python train.py --n_layer=8 --d_model=224 --n_experts=24 --experts_per_token=2 --d_expert=192 --d_shared_expert=192 --activation="gelu" --moe_layers=[0, 1, 2, 3, 4, 5, 6, 7] --router_score="softmax" --normalize_top_k=false --routed_scale=5.43 --balance_loss=0.00244 --balance_bias=false --init_std_router=0.0232 --lr_router=0.00105 --n_head=4 --n_kv_head=4 --head_dim=64 --vocab_size=2048 --norm="layernorm" --norm_place="pre" --norm_eps=1e-06 --positions="learned" --qk_norm=true --attn_scale=0.125 --tie_embeddings=true --parallel_block=true --init="uniform" --init_std_qkv=0.0273 --init_std_o=0.0 --init_std_up=0.0273 --init_std_down=0.0 --optimizer="soap_variant" --lr=0.00393 --beta1=0.95 --beta2=0.98 --weight_decay=0.07 --lr_head=0.00535 --warmup_steps=50 --schedule="wsd" --decay_fraction=1.0 --decay_shape="square" --final_lr_fraction=0.1 --batch_tokens=32768 --seq_len=1024 --doc_mask=true --train_tokens=306000000 --steps=9339 --dataset="wikipedia_en"
Below are experts of layer 3 (counted from 0) of a mixture-of-experts language model. Rows are named router (the router's row for the expert) and show model dimensions 0-223. Each number is 128 + 24 x the weight over its row's rms, rounded and kept within 0 to 255. Numbers have three digits each.
After each expert's rows: a language model's description of what the expert responds to. This comes from a sample of Wikipedia text that the model never trained on.

# expert 14
router:080128150109132122094174108108131094095128137137125127145138104147128130102125173129137116078088169125159142141149091141103131129122110115133119114075172105085115087129081117165104151158161117130099139102139111146133151134142141114086116159143144073152124096139118119076103123120110160193116107122113144141146153124121154125113113129112139161124168157125131143160103163091124166130143103154133135119109142142108139113108151157098151138165087108107133127140164113070168185126136073118157090167134127115114139104102145146115122114151163133156172146091098126136129111094118145134158145128136122127104123145119075126137098145137117125117118078155159129109128135133135140088081
What it handles: Periods, commas, closing brackets and line breaks ending sentences or clauses, plus clause-starting but, which, when, while.

# expert 3
router:150123171111121113113142133129141085165088164139113124158136134112111121114099161095156166106144154107116137092118151130086154118146108106128104135095132149114146134105109122090095156124113086130130109121149094181111142136142109142154105127172126142159137127150103125167099149110095067167131100145100134106128144094096122121142134135119109079150124131128138143144135146088128128147146132141196165139118109152113149106092098108124163125127132098131139107114133091165137146143114166106144111153141124118095095086117131121163170083091186112124127140123168102120165118148120149139114111111076150141203152135142109102109130144069131146139153150102141131100143166137139101147145
What it handles: Single capital letters starting names or words, often after pipes, dashes or brackets, such as N in coordinates, S in Sergiy, A in Affairs.

# expert 18
router:121144151131108098122136138088109089138166168094180139147164146124137105103127134102129167121152130116132156098131171144153153085127115104153087116153128140109098113126160181122143153128134111101132125099152107136144162117137113137170158097117112114151092114137146142070100107071119140094138075108152148139127104131114186115129150138111129075154115136113136088122119125109127132154113115158173151141106162125091131105124173141116113087147134114121126066150157109126121117117113082188102114096143119147130159157116088109119104127105121142133104127116168104103144147128117148137095138143098110104115148099173101121149139153117152093157131097178137099106157129146146122153125
What it handles: Final s on plurals and possessives, such as vessels, woman's, 1860s, plus suffixes ed and ing and a few inner pieces like al in alternative.

# expert 17
router:132125152122108099139133144096115089140173163102181146150152133122131097097119150100132159136165125108127153101130179147176141082107098098156103097145124141126087118131164166133142145127141111110129127100137100119137162102145102124178167112131107118148080106138165144082096114073124145109142089118158148136121102126121165112145146134125131089145122134113121080123130131112128135155109119150168139135117153135081130119114176153124127101160133132125127075144155099127125109130129072153101105095160121151131158173112076098141111121112107144133093130121177112098146149115112140139095145146094123089113134108169098113144154158116152092156138101171136097121152123150157139126139
What it handles: Inner syllables of personal names and ordinary words, especially in sports tables and cast lists, such as Jo(ne)s, Sa(ra)vanan, Comm(un)ist.

# expert 9
router:138127120150134136132124116121126131093101142169169135152156129162106173126128134147178133093141133111099137115173120146102092126141145105123149127112126129140110098145128088128152123148157159111128093124163084150121132102135161114176133133061135123148102118141121143135122113118133135080136135111144114089134085104171064147139151128126111157128137131112110152114085130107149115130100141117093126140134116156176104158099150150101131152117109075122136103165128083141136159166155130089162137113156138117114102132085098105109124166115070138111105149110116123173126096125110149106148149141129118109071126170169135118158148114171157132163131093135106100129139125136135049112129
What it handles: Opening syllables of common words after articles or verbs in prose, such as comp in complaints, pro in probably, con, ex, st.

# expert 19
router:130130140121112112145133135090116107153177159098174146147155127133138094102116152105136158135162130103125158103131176141168155080107102092162089102136120136131087126124161185129153143135145120101124120105133094122143157107145088136174157123130117115146090118141161128070084115076116147109137091130153151133110097130123175120135158130117121082151109134107129090128113130112129147165121122157176141139119167135094131110115177143120122095148148114121134081146164102138123117132120087176101117086156122156129168161106091107132115127113117145137100119116182116092140145125113147147097148145098106104104141108160097120149153152111151098146140098165137093117150132155150128139132
What it handles: Pieces inside LaTeX math and numeric table cells, plus suffixes ending words, such as unit(ary), par(ti)al, fus(ed), digits 0 and 3.

# expert 6
router:149128133139133070157152125093103076121133159104178160159133126110099128102129152096137156107161081117154138117138141138131129120085096112169097138106124126131069134115125176138163159106146111110155122122163159141137141143144111141145136131152173093139113126144171143060097129077131162142124125116121131134104102116135154096136151109121114074136142132125134090138088124102136133147119132174164146143100122146144142094167151151128100083156092110098148118134148155167118136143121091122156092123156128111129125129076087112132102132115135111099106120134191089154156158092120134144122149144104133112111139106134149109122155111134150104131137078152157096136124095145159158127140
What it handles: Subject and possessive pronouns starting clauses (he, she, his, It), plus words beginning with he or she pieces, such as shell, helicopter, head.

# expert 0
router:159101115113106130124078105104152109106141131122111138111147146118086152117122115150120157064126139125170123128122102123097132168109096131128121125188114112127080131107151152141168133114124115122179108132096113138101146106154142159199098124120136118059112145144122161178129108138108163109134148090145164114132130106111128118141115100138154135144136126124136117152090104121150126166116117128100131120117114154154065136109102149114145136139066095128135160145177153119142135120148139126119147146144120154119142102100136142139079112162164139115151092158128118116152098082114134127129111117140160084109117174119111139172095110101166172132132142121123108133131078135131179116176
What it handles: Frequent whole words and word starts in running prose, often after the, a or was, such as played, first, new, released.

# expert 7
router:136131176123127117122097112130114134117116166149148170129124142116134122109103099108130135117138102114118156126122136146144164142103110117162131117136129122095132106113144125166110136155086104117159105128138093158138162093144108148168185123095123082155115098153127110082083106115119144100151121117134143131131140115133127102156116140121142064135126137092126080113068146092119146141106088180197153148107107130108080139135109128109089167160087131130126103112162102103107132141114110158136157138157124125131129143136096115125158126128079144123100145157155130176123136167115131137108162104132116126149156133146158113164141162103141135189130092093152148176127101137146148096078
What it handles: Word-initial pieces, mostly O, Ma, ma and U, in infobox lists and census text, such as O(fficial), O(xford), ma(les).

# expert 10
router:135096165094141109160156134121121116131105132155146144141135150097106153099098137173152082109078155099145157111105122130130115162158099121105120140120150125115119112116129072147162143119157103113087098101150123164136129092130116161133092163141117177095096142146149145173124111097110136103123101159152132115150123105132118119167114080119145155144111110128129139097161167117158103145134127136151112135120125161158131140104069123133131115143093189123142093143118179140155152136141123123171142109134127134109158176115091152149131126099130137099118167169126119124167105167112124101128106132109163091139148152180159112092158121089136124107158087160083113105133115127144114144112
What it handles: Single lowercase first letters split off common nouns and verbs, mostly f, plus c, w, d, p, as in f(amilies), f(ired), c(orruption).

# expert 13
router:119115135120105099131131141103115097156179160113165150153146134125145094093118135117136154140161134102126159105123181144154150080115105093157091101149127145127091121139169184129156147129141114110123118094142101133145153116141101126168170114121106115131083124146160127084079111085122140108148093122162157139123090125126171116134146136119119081146115143107120071108109126124123136156116114153162149131114158130079120109118191144113132095152145127124137080150166104150133124132124075176100128095156124147141164172113092102132117118112129147130104123107187107105133153130112147132101123132098115107098138105163107122150157151120152094123141106173132095114156122154152130143130
What it handles: Middle or final word pieces such as er, in, it, an, often after an initial capital, as in coop-er-ative, F-in-al, Go-al-s.

# expert 11
router:103099135151122121147107147106115149121135128122120102151145116108092078116114106143131142124140116110120142103126193130091046152157132113136106098145116148098174118097130159152170139097150110115149113168171144125127156122163115128117139140072105131147104143130093170133108115131125140091114093123120124122142139129122145121124097116108140164162122160090124108129123094129136151158098085139191128145109103127085126146110122155113100102160182130117132166153160096162133093138135083170116116155134151146112102081155122126135150098147127148118131098167083097142107103115101143093086113155110163169136146126122125151103133131158132170119118162148152132154144164150153130136150
What it handles: Line breaks ending infobox fields, table rows and headings, such as before "- Kingdom:" or "| 6 |", with some periods and pipes.

# expert 4
router:199098101086129092138121146135132194139164128106105148132135191116101121111130161152128105124143132119097115116131113144133149095105141133154115127108152119102129120117148137121083151102160169106165120149095155137121124127144120156145154094095129128139111110151101149077145159141085136106132150172121136128138121100084136096166124104089103104144113144097142150123116174123153152108097107143102123132123124146117143172123121155099126083079141092118111109151116116157123130111103148132143127136173110168120120155129098121157190139123122130089145147094123105145146119113095168143121089139142143168128139125119102086142133120147111159180145131117157102123143087102155188105129
What it handles: Capitalized first pieces of proper names and title words, often place or institution names, such as Ya(le), Ba(ttle), San(ta), Ma(ndate).

# expert 12
router:126123147129112105135139143091123097153163155095169144145150131120140093095118148102140150135168122101118158097121181145163148094115102092152103112153138141121092119130178177133149144128146113108131120093135098113144158123135102132164166120132118127147086118147151132072096122081127150111148099129156155142115091125121153119146141135123131068143107138111128078124125129110130137152116111143169141139119165127089150106120184148119116085152131111126136062150166099141136116132119085170097119084159123156129154158107102103130120123112123154135101122112192118089141157119118149150096141133088118105118137112184114120144142152110154092141134097172131101112156122156156127136120
What it handles: Middle and final pieces of words and digits inside table cells and names, such as Go(al)s, Fin(al), join(ed), Car(ol)ina.

# expert 1
router:127136130142152156112092147143146169099087120126137107136143121122113117132079139134155124162163114119140110140124185111151154136126118110128138088150096168130123095147129135117150126083157102127133117152123147153117112169111130169152125121146130153154177173125125146177179113131111135124156101100097127121113114112113118146131131095123106120160122154102124061137183137148124128110118084089149150137117107139094087164102118121105120136153170115129161148143096127150121141159118122143137149116120117116110143117113156120077164103130109125147125070104130093150121124150133112107112136144131116114052196137112198102139083130175159122139139136115164110175134124158128141106140
What it handles: Dashes, pipes, colons and line breaks in infoboxes, lists and tables, especially after Location fields, plus headings like States, County, election.

# expert 15
router:075113099106110122126120141126158120118157154151094130144143134078148078120115073077154110108162131125093140099146088159158124129101127129098167102091127145119111100139151096157121139087121114103151133110109116122094147097151083130100116155158115129164139160149181139096186093128108150157139103157138136151122152135108070131156154120110145123163154103150121187126140140138107156124100180064128134153108136152151101126119158154110171126124142107109171099131149107100125120123134095140146095108116141123109087162171146118159127136103178140136109136155112119131139136154117130127113169124116142135098147106133159123131128131158130102080140134101152147115136102154115132129123
What it handles: Opening parentheses, pipes, equals signs closing article titles, and short verbs or prepositions such as was, at, in, on, mostly following a name.

# expert 21
router:132133146124109099144126149097110089148169159112175138140150119139139087091122161100140159138161132105119156103129184140168150089116105095150111102153119145121091115127172186125151144131143106103130127097136109122152163104141107123180158106129122116152080112137171133090098122085117146105132094127153151141110107125128163114138145133121129083151122144111125079124105132124128140153121121153172137138123168128090133105124185145123131103160138129120125069144164107136129107131121076171105113093157121150135167173104077106132093124105119151124104128120170119089137154106118154141097139138106119090106136104165109122144146152100144097150135107174133096113152129149149119142124
What it handles: Inner fragments re, ri, right and leg following a consonant inside words and names, such as st(re)ets, Gilmo(re), gar(ri)son, col(leg)e.

# expert 2
router:130136110116124165103092150127124107160120126134096122141138139133125104123102119131125135163163159107149141112131117158099160106170126114156110132088150104141150106110098147136116157103129124131155119086072121102102121130114120122071086148143168094069131123102155164170149089129132119132126162174141141101164119114122089095113113115120117186117129113141112139142141140117170077097103150156101107129121137149144189161124133140131130184144106139094138149123111134107112108155111160086117123166125098120105155171130135113164129093122106159141119114119068110163167136090154151172117075133144114093100140154103139107149121123129134122093133142158150111167132156124143116110148
What it handles: Conjunctions, prepositions and relative words linking clauses in biographical prose, such as and, to, that, by, when, were.

# expert 23
router:112123152104108069140132132119137106152198150136175134146130136121114155090117153138132142102138147113122154117142151144163174098108097121153138123136115111115089103114150172142135134122143106104104104130120108121115136096116122139162168100182161116127084130145144167081100101083104167075145086167144149099116091147127144109134153129112105091117113107117133143113130148111133118171117121147163147126116142145112137102108154130106123121144129120145146099147168093139131093116117073149108133145151133140117146131099096137138125097118116100127091127108163130080142157181112164147115186164119139131080170138157105125145159106115149126154134083169140131108145099137149123120174
What it handles: Single letters or short pieces inside words and names, such as k in Mak, z in Switzerland, plus "do" beginning double, dose, doing.

# expert 20
router:166136140118151116161129110122159123102109146124156146150136107089104110115109118129159124134157126123128160106107171130144160093147111130176130120163148134165150120132153148148161144094136144117100112152161150107123131137152100139078189165150094127144109117165173159152127102084117136141145094160136143117119126098112163104158141095124154118126131159128102096128126110130132128141131118143104128152117122134081071081111105122113088090110139187115121161109177116129142142138135219137079119149129126119116133173131099094134155109131152136107115094068169156112157125137105134167107107144128138128087125113135103111109119145139147137104125125170135104086130114155149146157140
What it handles: Year pieces such as 19, 20 and 2004, and month names, in tables, date lists and prose like "in 1938" or "On December 7".